config.toml
n_layer = 14
d_model = 192
n_experts = 128
experts_per_token = 8
d_expert = 48
d_shared_expert = 0
activation = "squared_reglu"
moe_layers = [1, 2, 3, 4, 5, 6, 7, 8, 9, 10, 11, 12, 13]
router_score = "softmax"
normalize_top_k = true
routed_scale = 2.83
balance_loss = 0.00641
balance_bias = false
router_z_loss = 0.0001
init_std_router = 0.00709
lr_router = 0.00128
vocab_size = 32000
norm = "rmsnorm"
norm_eps = 1e-06
tie_embeddings = false
optimizer = "muon_hyperball"
lr = 0.00682
beta1 = 0.95
batch_tokens = [32768, 65536]
seq_len = 512
train_tokens = 352100000
steps = 8087
dataset = "wikipedia_en"
Below are experts of layer 10 (counted from 0) of a mixture-of-experts language model. Rows are named router (the router's row for the expert) and show model dimensions 48-95. Each number is 200 + 40 x the weight over its row's rms, rounded and kept within 0 to 999.
After each expert's rows: "gets" lists some tokens that make up at least twice as much of what it gets as of all text. This comes from a sample of Wikipedia text that the model never trained on. Tokens count by the router's weight.

# expert 104
router,208,134,255,222,230,173,118,183,191,207,249,188,245,172,201,218,211,181,169,267,212,158,227,168,228,223,205,210,213,206,135,234,198,231,251,201,233,193,239,188,231,152,222,217,205,196,136,151
gets: " his", "s", " her", " a", " A", " Co"

# expert 6
router,215,145,192,265,175,148,171,156,157,183,274,194,249,164,247,220,258,164,166,227,233,160,285,196,202,299,202,208,217,188,132,175,215,180,233,273,228,158,212,195,255,197,265,229,161,205,180,170
gets: " 0", " 1", " 2", " ", " 3", ":"

# expert 121
router,219,146,248,247,205,201,191,158,173,161,286,214,250,192,226,191,196,218,206,275,204,163,273,256,236,252,201,195,210,174,129,152,259,238,220,191,243,158,227,194,216,165,227,205,158,218,205,184
gets: " of", " in", " for", " from", " to", " at"

# expert 64
router,212,118,248,245,187,166,191,155,203,210,237,188,220,185,199,230,193,233,158,272,208,132,234,214,194,215,232,206,202,209,171,155,266,172,218,179,235,143,235,127,251,167,191,158,178,215,191,177
gets: " of", " for", " by", " with", " at", " to"

# expert 23
router,239,156,257,246,208,160,193,202,119,125,286,175,218,208,242,192,206,225,140,248,185,145,224,208,202,253,238,228,222,220,149,199,215,217,252,218,235,192,177,179,220,179,280,213,228,237,140,165
gets: " the", " to", " a", " his", " The", " their"

# expert 12
router,203,161,220,225,239,161,230,198,192,149,223,172,139,180,223,198,186,219,211,212,188,165,238,254,220,270,201,215,280,232,209,146,232,226,199,190,229,199,250,174,222,198,188,186,232,212,132,130
gets: " 2", " 4", " 1", " 3", " 5", " 6"

# expert 113
router,248,134,254,259,188,176,145,176,164,146,286,207,191,164,200,202,221,170,173,226,198,163,222,227,196,289,261,194,176,213,129,148,216,215,208,199,253,148,226,212,270,199,211,176,218,213,224,155
gets: " a", " as", " is", " in", " for", " and"

# expert 109
router,221,138,205,227,212,164,167,182,190,205,213,196,222,110,223,228,231,188,190,214,173,135,219,274,223,250,239,237,200,219,145,213,227,203,209,226,222,129,250,180,232,199,197,278,200,221,149,178
gets: " |", "|", ";", "-", ":", " November"

# expert 67
router,192,161,221,217,162,201,212,192,165,157,222,183,198,183,209,229,241,188,180,251,220,156,235,184,232,278,193,281,222,224,133,204,254,202,248,233,245,138,235,123,201,190,217,271,200,216,101,114
gets: " |", ";", " 1", "'", " such", " 2"

# expert 89
router,240,127,253,242,202,150,152,163,140,131,247,197,179,202,200,221,226,186,217,247,227,156,231,272,246,216,264,218,225,188,122,218,238,200,213,159,271,143,188,184,248,167,227,221,209,199,192,179
gets: " was", " and", " is", " were", " as", " be"

# expert 21
router,195,168,259,251,180,192,202,192,172,183,295,217,220,172,210,196,181,172,165,251,198,166,228,198,206,237,237,241,219,161,169,178,201,197,242,189,265,184,199,179,315,215,185,179,200,204,187,183
gets: " of", " to", " for", " with", " in", "ing"

# expert 33
router,224,131,209,194,195,170,192,192,174,195,252,202,225,212,253,214,194,245,164,211,229,178,247,212,184,291,168,211,274,247,183,200,216,211,230,227,199,169,204,187,241,176,194,195,199,236,169,184
gets: " 4", " 2", " 3", " 1", " 5", " 6"

# expert 116
router,192,126,240,271,232,206,128,176,143,168,246,167,240,157,202,239,199,205,190,262,217,152,243,234,195,237,219,240,227,171,107,176,208,231,239,241,233,147,179,171,187,196,235,189,175,218,162,200
gets: " the", " The", "The", " a", " his", " its"

# expert 114
router,217,136,232,234,164,168,151,178,186,177,246,174,235,196,241,279,189,224,194,216,198,155,243,181,215,217,191,237,259,174,155,197,229,158,214,254,209,163,202,165,219,213,208,178,185,192,121,168
gets: " the", " his", " a", " The", " her", "s"

# expert 97
router,207,138,243,230,169,214,164,246,188,185,216,174,229,167,203,193,213,191,203,225,236,166,217,254,236,250,223,239,196,188,183,143,230,192,232,211,277,181,237,222,205,189,216,181,185,237,193,169
gets: "a", "i", "o", "e", "ta", "u"

# expert 4
router,189,98,211,202,177,180,124,147,118,172,223,205,228,170,248,216,257,153,131,254,233,182,283,214,217,266,165,211,201,225,182,197,253,190,221,210,209,167,220,213,226,158,189,223,199,197,193,159
gets: " |", ";", "N", " /", " 0;", " about"

# expert 30
router,193,153,279,272,210,168,129,119,184,154,216,136,200,204,215,206,221,208,195,231,239,141,182,221,216,246,202,236,224,185,168,186,240,206,238,257,287,163,213,163,246,200,230,233,189,204,156,109
gets: " he", " He", " she", " who", " She", " it"

# expert 43
router,232,130,270,236,218,179,168,169,154,178,204,194,253,179,226,204,200,181,166,241,171,112,247,234,184,232,204,217,240,209,102,170,240,175,263,176,221,176,244,153,209,177,236,172,180,215,170,152
gets: " is", "s", " St", " was", " University", " part"

# expert 103
router,190,151,222,238,207,175,157,154,197,140,216,215,173,168,214,248,207,172,173,277,226,100,192,200,271,248,238,196,222,158,180,168,268,200,189,255,211,161,246,183,230,192,184,255,205,211,160,136
gets: " ", " E", " I", " Be", " de", " Le"

# expert 68
router,177,178,251,249,198,153,156,197,200,120,271,192,249,204,225,226,184,182,204,208,193,144,241,202,194,191,193,227,198,172,159,182,222,181,239,224,199,175,194,144,197,196,230,222,176,182,157,131
gets: "'", " (", "-", " ", " his", " \""